{
  "experts_per_token": 1,
  "d_expert": 272,
  "router_score": "softmax",
  "norm_eps": 1e-06,
  "steps": 4779
}
Below are experts of layer 5 (counted from 0) of a mixture-of-experts language model. Rows are named router (the router's row for the expert), gate (a neuron's input weights, with its number), up (a neuron's input weights, with its number), down (a neuron's output weights, with its number) and show model dimensions 0-127. Each number is 50 + 15 x the weight over its row's rms, rounded and kept within 0 to 99.
After each expert's rows: "mostly gets" lists some tokens that are sent to it at least half of the time; "comes before" lists some tokens at least twice as common just after its tokens as in all text. This comes from a sample of Wikipedia text that the model never trained on. Tokens count by the router's weight.

# expert 30
router:26 62 58 49 63 17 46 40 26 71 26 65 51 60 24 46 68 41 55 58 43 46 58 37 58 39 47 29 70 55 64 44 33 45 47 59 41 90 48 39 73 61 59 66 24 51 31 75 58 56 30 60 48 61 48 41 68 47 35 62 38 45 69 21 60 22 44 49 66 81 38 69 65 28 36 62 44 39 50 57 32 41 65 39 74 51 51 64 28 63 46 62 48 48 42 34 65 43 32 64 46 39 63 71 33 47 37 38 65 99 57 44 45 50 29 57 54 58 32 40 37 67 36 59 52 62 73 44
gate1:65 40 70 33 39 45 46 47 25 48 48 62 67 52 90 39 56 44 42 27 43 78 37 46 35 31 68 45 28 38 54 40 58 61 67 66 26 31 41 44 50 23 43 33 64 64 15 48 57 35 53 30 41 40 47 59 19 60 56 71 27 35 59 45 49 57 52 57 47 48 18 68 65 34 46 74 45 50 46 78 51 62 49 43 49 50 52 26 58 66 61 65 35 15 56 40 67 42 69 32 39 42 59 19 44 47 69 50 56 36 53 37 65 83 46 61 62 67 53 34 18 45 27 53 54 68 36 50
up1:57 12 23 44 40 44 43 65 49 60 60 74 50 34 82 47 42 60 58 47 53 53 63 29 68 42 58 43 25 70 45 43 70 40 48 42 68 68 43 46 47 55 47 44 61 38 58 67 52 54 29 25 52 63 42 81 59 58 29 40 34 17 55 80 41 25 36 72 38 49 09 46 58 25 66 61 39 42 58 49 34 43 49 31 34 60 55 34 68 63 38 46 30 35 68 48 68 69 64 72 51 23 35 32 51 61 55 74 46 60 54 70 54 70 36 56 66 37 44 68 41 66 56 36 80 40 55 50
down1:57 49 57 48 45 19 36 34 52 45 49 52 62 69 69 49 51 69 94 57 49 81 54 61 49 32 47 52 57 40 83 45 22 38 52 54 55 40 65 49 38 31 01 43 62 19 36 37 48 55 56 37 62 74 35 69 65 44 43 60 55 62 70 67 68 51 80 56 66 41 41 42 54 43 56 34 61 50 50 57 64 57 67 44 53 84 64 42 67 41 48 66 58 61 73 39 30 62 42 50 50 52 24 39 68 58 50 42 44 37 46 57 63 52 76 53 65 34 59 72 53 67 69 49 24 54 67 14
mostly gets: " Species", " more", " Died", " Length", " Preceded", " Binomial"
comes before: ":", " |", "1", "2", " than", "–"

# expert 38
router:57 55 57 41 38 50 51 47 85 53 46 71 69 48 36 27 57 42 68 47 63 63 28 58 70 76 28 63 80 76 41 36 30 77 76 45 20 70 42 44 46 26 31 47 40 48 49 41 41 63 55 20 39 58 57 28 49 18 25 54 22 61 46 73 70 46 49 38 55 51 64 34 47 53 54 36 66 34 27 57 55 63 57 18 37 54 37 61 39 55 48 51 42 62 43 39 40 60 28 45 56 59 47 63 54 46 73 57 50 68 51 51 73 65 37 63 52 24 51 54 91 54 42 55 48 22 34 61
gate0:53 26 63 76 48 40 52 50 44 66 50 49 54 58 62 43 42 53 66 35 35 33 49 23 44 31 36 51 46 69 47 45 49 61 19 45 59 52 15 51 59 37 31 62 60 49 25 33 43 59 60 87 57 33 57 38 34 68 74 53 55 16 64 54 72 79 48 67 15 38 46 43 75 45 74 39 33 56 34 51 28 82 74 69 37 52 27 56 60 42 33 30 52 31 28 71 37 41 67 46 49 49 31 33 42 38 33 50 56 39 63 46 43 60 64 71 55 46 47 69 52 19 36 51 64 42 47 48
up0:52 50 29 65 75 47 61 56 58 22 88 68 60 67 43 32 47 40 44 53 44 62 48 69 43 62 45 78 60 40 40 79 43 29 65 65 64 54 69 27 80 66 70 63 41 51 70 64 58 31 29 27 64 55 46 45 42 33 40 36 42 21 26 32 33 54 44 48 63 55 30 49 54 48 33 58 58 68 70 26 62 43 54 45 69 43 55 55 30 18 49 69 38 62 56 56 39 41 42 51 85 41 44 69 47 52 67 44 26 70 48 65 46 65 35 34 59 72 23 37 50 66 27 49 43 62 64 62
down0:57 05 54 61 35 54 57 70 44 45 59 42 54 51 54 68 88 53 50 54 36 84 66 46 43 81 52 31 33 26 34 60 67 30 41 34 57 57 48 32 66 44 46 40 63 21 38 45 71 65 46 91 74 43 58 76 48 48 70 72 36 64 73 59 41 52 26 46 54 61 64 55 75 37 35 31 41 39 48 45 59 43 32 44 36 64 60 67 60 70 32 58 53 61 43 61 60 58 58 37 21 47 47 48 44 63 55 44 49 41 79 58 52 59 66 53 43 44 42 63 41 58 29 43 34 57 45 09
mostly gets: " due", " leading", "ighter", "mer", "iber", "er"
comes before: "\n", "1", " to", " is", "–", " was"

# expert 29
router:26 65 61 21 48 47 63 60 46 66 49 74 57 45 57 47 19 46 44 52 61 52 49 63 71 51 53 48 63 31 64 36 58 57 25 58 63 42 54 69 51 45 68 49 57 17 54 32 42 48 40 53 56 35 52 41 61 47 54 55 77 41 40 67 58 50 45 36 99 71 29 40 22 45 50 40 30 39 77 46 51 41 44 27 59 58 42 49 41 13 66 46 32 35 39 77 58 63 77 45 42 29 47 52 19 64 53 55 78 61 55 50 36 52 22 57 52 35 48 59 78 54 51 60 73 70 45 32
gate1:49 28 74 44 81 48 58 46 47 45 47 63 21 58 31 52 66 43 46 55 24 47 49 53 58 55 71 44 39 25 54 59 49 65 24 32 62 17 59 32 55 33 39 46 52 32 32 63 61 43 42 69 43 38 80 27 19 45 57 12 56 36 61 66 63 61 27 52 34 55 38 41 49 56 33 40 52 64 21 27 40 40 24 45 57 49 35 18 71 48 47 38 54 55 46 51 41 46 46 73 60 58 37 32 45 48 42 46 39 55 38 57 31 88 72 34 70 76 35 60 52 68 29 50 68 34 57 62
up1:51 50 34 66 86 74 57 50 62 54 75 50 36 42 70 42 70 31 49 46 77 33 24 64 42 65 58 38 81 66 57 44 39 27 55 58 60 40 21 55 62 45 70 42 68 62 52 57 48 42 40 47 47 40 53 52 65 27 66 33 45 52 56 43 49 52 53 53 78 46 60 65 49 58 52 61 47 70 74 60 78 30 62 48 42 42 50 43 57 36 45 17 69 56 50 46 68 52 49 36 19 32 61 66 64 53 68 24 60 39 54 36 81 37 34 72 58 42 99 47 34 36 56 31 37 65 65 45
down1:26 61 66 65 57 55 40 53 50 45 59 64 33 62 37 51 30 48 70 54 42 59 62 63 61 61 28 49 22 41 50 28 67 56 46 57 56 37 51 56 58 30 56 49 51 67 71 58 50 41 33 54 46 43 38 40 72 33 51 60 60 47 63 37 73 62 41 69 55 42 69 62 61 54 28 55 46 59 37 49 36 47 51 81 46 32 45 60 78 59 61 17 57 22 42 63 52 38 27 58 48 40 47 00 59 38 33 31 51 53 71 56 39 44 60 43 15 59 70 70 46 27 46 25 61 65 95 20
mostly gets: "ival", " Clade", "round", "iet", "keep", "ly"
comes before: "0", ",", " |", "9", "8", "/"

# expert 24
router:64 47 34 22 66 57 34 62 89 41 67 66 59 52 39 48 38 52 51 65 49 50 48 54 28 61 65 47 27 51 24 58 58 42 48 41 24 49 38 72 53 65 67 63 37 87 67 34 63 78 44 33 65 63 47 22 48 67 28 66 62 53 33 60 59 28 36 42 46 27 58 48 54 28 61 37 49 24 74 60 63 55 29 26 34 62 48 42 41 54 30 36 48 57 37 46 36 53 71 23 68 12 40 75 58 41 48 65 37 31 37 65 32 56 54 62 26 51 40 47 51 51 48 73 47 68 43 60
gate0:23 48 58 26 55 68 54 49 33 18 34 34 59 54 59 63 50 64 56 59 68 59 79 48 32 55 52 37 57 53 52 26 52 49 63 58 88 64 56 50 99 23 48 64 43 58 54 52 31 37 45 67 51 36 56 51 37 71 53 59 44 47 69 47 63 62 50 69 68 73 58 47 50 52 34 40 40 33 37 46 44 53 69 47 52 00 32 55 46 69 57 59 40 54 65 66 64 33 55 47 75 59 55 56 57 73 73 42 60 54 49 47 48 65 49 66 49 46 60 39 56 48 40 66 26 33 60 57
up0:70 85 50 54 76 10 26 50 50 55 32 54 23 38 35 56 55 52 64 39 54 49 62 56 64 44 62 72 50 50 44 47 61 29 38 58 44 11 56 52 50 50 58 33 66 54 42 13 49 44 29 58 40 34 41 45 56 47 48 47 58 58 58 52 33 49 22 58 64 43 47 71 44 67 62 67 37 71 47 30 41 28 54 47 47 48 52 49 51 26 69 53 47 50 31 17 57 41 35 49 41 46 42 43 77 43 69 14 78 43 66 43 51 44 52 15 67 33 43 35 64 34 57 28 62 36 45 13
down0:53 79 70 68 61 66 61 35 57 64 44 63 41 69 69 72 72 54 65 62 75 34 40 38 33 54 70 67 67 64 58 47 48 51 92 41 57 30 47 38 57 43 49 45 39 71 59 46 44 40 61 59 64 41 64 47 62 59 46 62 55 50 58 24 56 58 49 50 89 80 53 57 44 71 50 50 76 58 43 45 68 49 32 79 44 50 32 72 43 58 15 51 47 40 20 43 78 76 37 36 33 16 64 40 45 44 50 57 48 84 52 39 62 42 43 50 84 56 53 38 43 47 55 51 40 67 37 36
mostly gets: "Scientific", "   ", "ingu", "о", "anka", "Since"
comes before: "==", "The", "===", "-", "In", "\n"

# expert 22
router:34 39 41 52 35 43 48 38 61 51 42 55 59 26 30 47 71 34 49 40 69 37 31 43 63 36 17 50 49 50 41 51 46 12 44 41 60 48 40 35 37 42 62 40 38 56 44 41 35 15 44 33 36 42 24 42 29 31 65 23 49 65 55 67 62 66 58 27 39 44 49 75 48 42 55 55 43 61 14 69 66 55 64 47 54 73 51 37 83 36 59 59 53 25 61 49 18 29 44 43 72 52 38 46 50 71 44 41 43 82 65 50 51 27 72 39 45 46 78 60 62 48 58 51 61 19 47 82
gate0:64 25 15 61 56 48 50 48 44 75 88 59 34 65 37 59 49 66 41 50 46 55 65 91 50 96 52 28 41 51 36 42 58 75 39 53 54 35 66 40 54 78 29 33 41 49 53 47 47 38 58 48 53 42 95 49 33 54 57 54 51 42 57 51 59 51 23 77 44 42 48 47 51 56 66 41 41 52 77 56 29 47 41 43 49 70 61 38 66 72 35 53 39 45 14 22 40 55 41 49 37 63 67 63 54 30 53 74 74 65 49 51 78 46 58 65 57 63 37 57 26 60 52 51 52 46 46 36
up0:30 59 35 42 41 53 48 69 65 67 57 64 44 55 26 36 74 53 47 51 44 42 44 28 34 59 53 70 62 34 49 62 49 40 67 46 49 56 26 30 38 55 53 54 49 43 75 40 74 62 09 63 57 86 39 46 49 62 66 44 46 25 49 48 59 57 94 34 79 85 66 50 49 44 45 34 69 55 33 37 63 23 40 58 41 49 29 55 35 73 68 40 49 52 74 78 81 12 61 52 38 41 45 42 33 39 51 29 36 34 50 36 27 54 37 49 36 47 68 46 54 62 44 54 47 57 48 58
down0:67 25 60 44 48 47 58 43 46 28 49 60 78 55 45 27 36 44 37 53 37 85 60 74 91 45 62 35 58 65 52 52 15 51 40 51 47 81 59 58 48 32 52 73 52 45 34 25 31 61 21 42 48 71 42 56 56 24 50 59 33 69 37 63 49 42 49 15 56 71 53 34 41 83 57 53 44 42 17 78 32 53 44 34 55 37 17 51 41 39 55 66 64 39 45 49 24 50 30 40 46 51 40 50 60 47 67 50 64 46 52 36 66 63 42 49 57 69 52 29 66 30 38 59 63 56 44 64
mostly gets: " wife", "cle", " father", "eter", "aul", " son"
comes before: " of", ",", ".", " and", " is", "'"

# expert 1
router:37 30 58 51 59 18 57 63 43 87 36 59 56 37 65 31 40 54 50 64 74 62 70 40 58 66 43 64 65 73 47 56 45 61 77 47 60 36 55 27 43 47 47 61 57 26 42 45 66 31 36 53 70 48 36 17 59 35 46 50 71 48 71 52 82 41 76 68 24 41 62 69 66 36 38 54 77 60 34 59 55 35 37 11 38 46 54 45 65 35 40 80 35 24 61 57 42 69 34 41 67 49 44 53 53 51 28 67 52 27 70 51 67 59 35 41 14 47 60 46 58 50 54 52 54 50 57 64
gate2:44 47 32 53 61 65 25 26 65 63 41 47 62 74 58 48 35 49 30 47 44 57 49 47 47 48 56 31 61 36 41 51 52 81 66 48 42 56 34 48 30 50 35 36 58 42 41 60 58 59 38 20 72 49 70 53 32 50 47 54 75 48 23 32 48 49 53 60 56 43 42 34 59 63 62 51 44 38 48 41 27 44 47 45 43 23 53 35 47 57 36 25 53 72 33 45 63 66 40 50 65 27 53 17 60 42 72 56 46 47 48 70 58 50 57 76 51 66 62 99 56 20 48 40 41 68 14 06
up2:60 11 58 14 71 75 31 63 31 54 21 53 59 60 62 46 66 41 66 41 17 66 30 56 50 44 78 31 59 38 39 57 60 60 68 23 48 55 34 50 27 39 32 47 48 53 69 53 48 64 33 35 61 43 63 59 47 38 39 62 47 42 28 50 40 64 48 58 69 45 58 57 79 31 59 18 75 32 39 45 33 58 45 35 58 54 66 37 29 55 46 53 64 66 28 75 78 59 53 26 66 30 69 32 28 53 40 57 58 59 34 50 37 55 33 48 48 76 49 55 48 41 47 54 44 32 43 24
down2:43 35 48 61 62 82 40 48 35 30 31 57 54 46 47 46 52 04 27 41 59 25 43 62 78 53 36 49 84 48 39 57 66 36 42 43 37 47 41 27 33 35 66 54 51 47 46 42 34 44 59 39 62 00 30 72 31 57 49 55 45 57 71 28 41 67 52 43 18 43 61 38 55 60 37 41 63 69 48 39 45 67 71 39 48 57 71 47 49 53 40 48 69 61 49 50 48 50 63 63 53 47 67 46 43 36 51 30 44 74 33 15 34 54 40 45 59 51 29 72 78 48 79 49 59 67 50 73
mostly gets: " but", " born", "born", " though", "ion", "tic"
comes before: " |", "2", "1", " of", " it", "ual"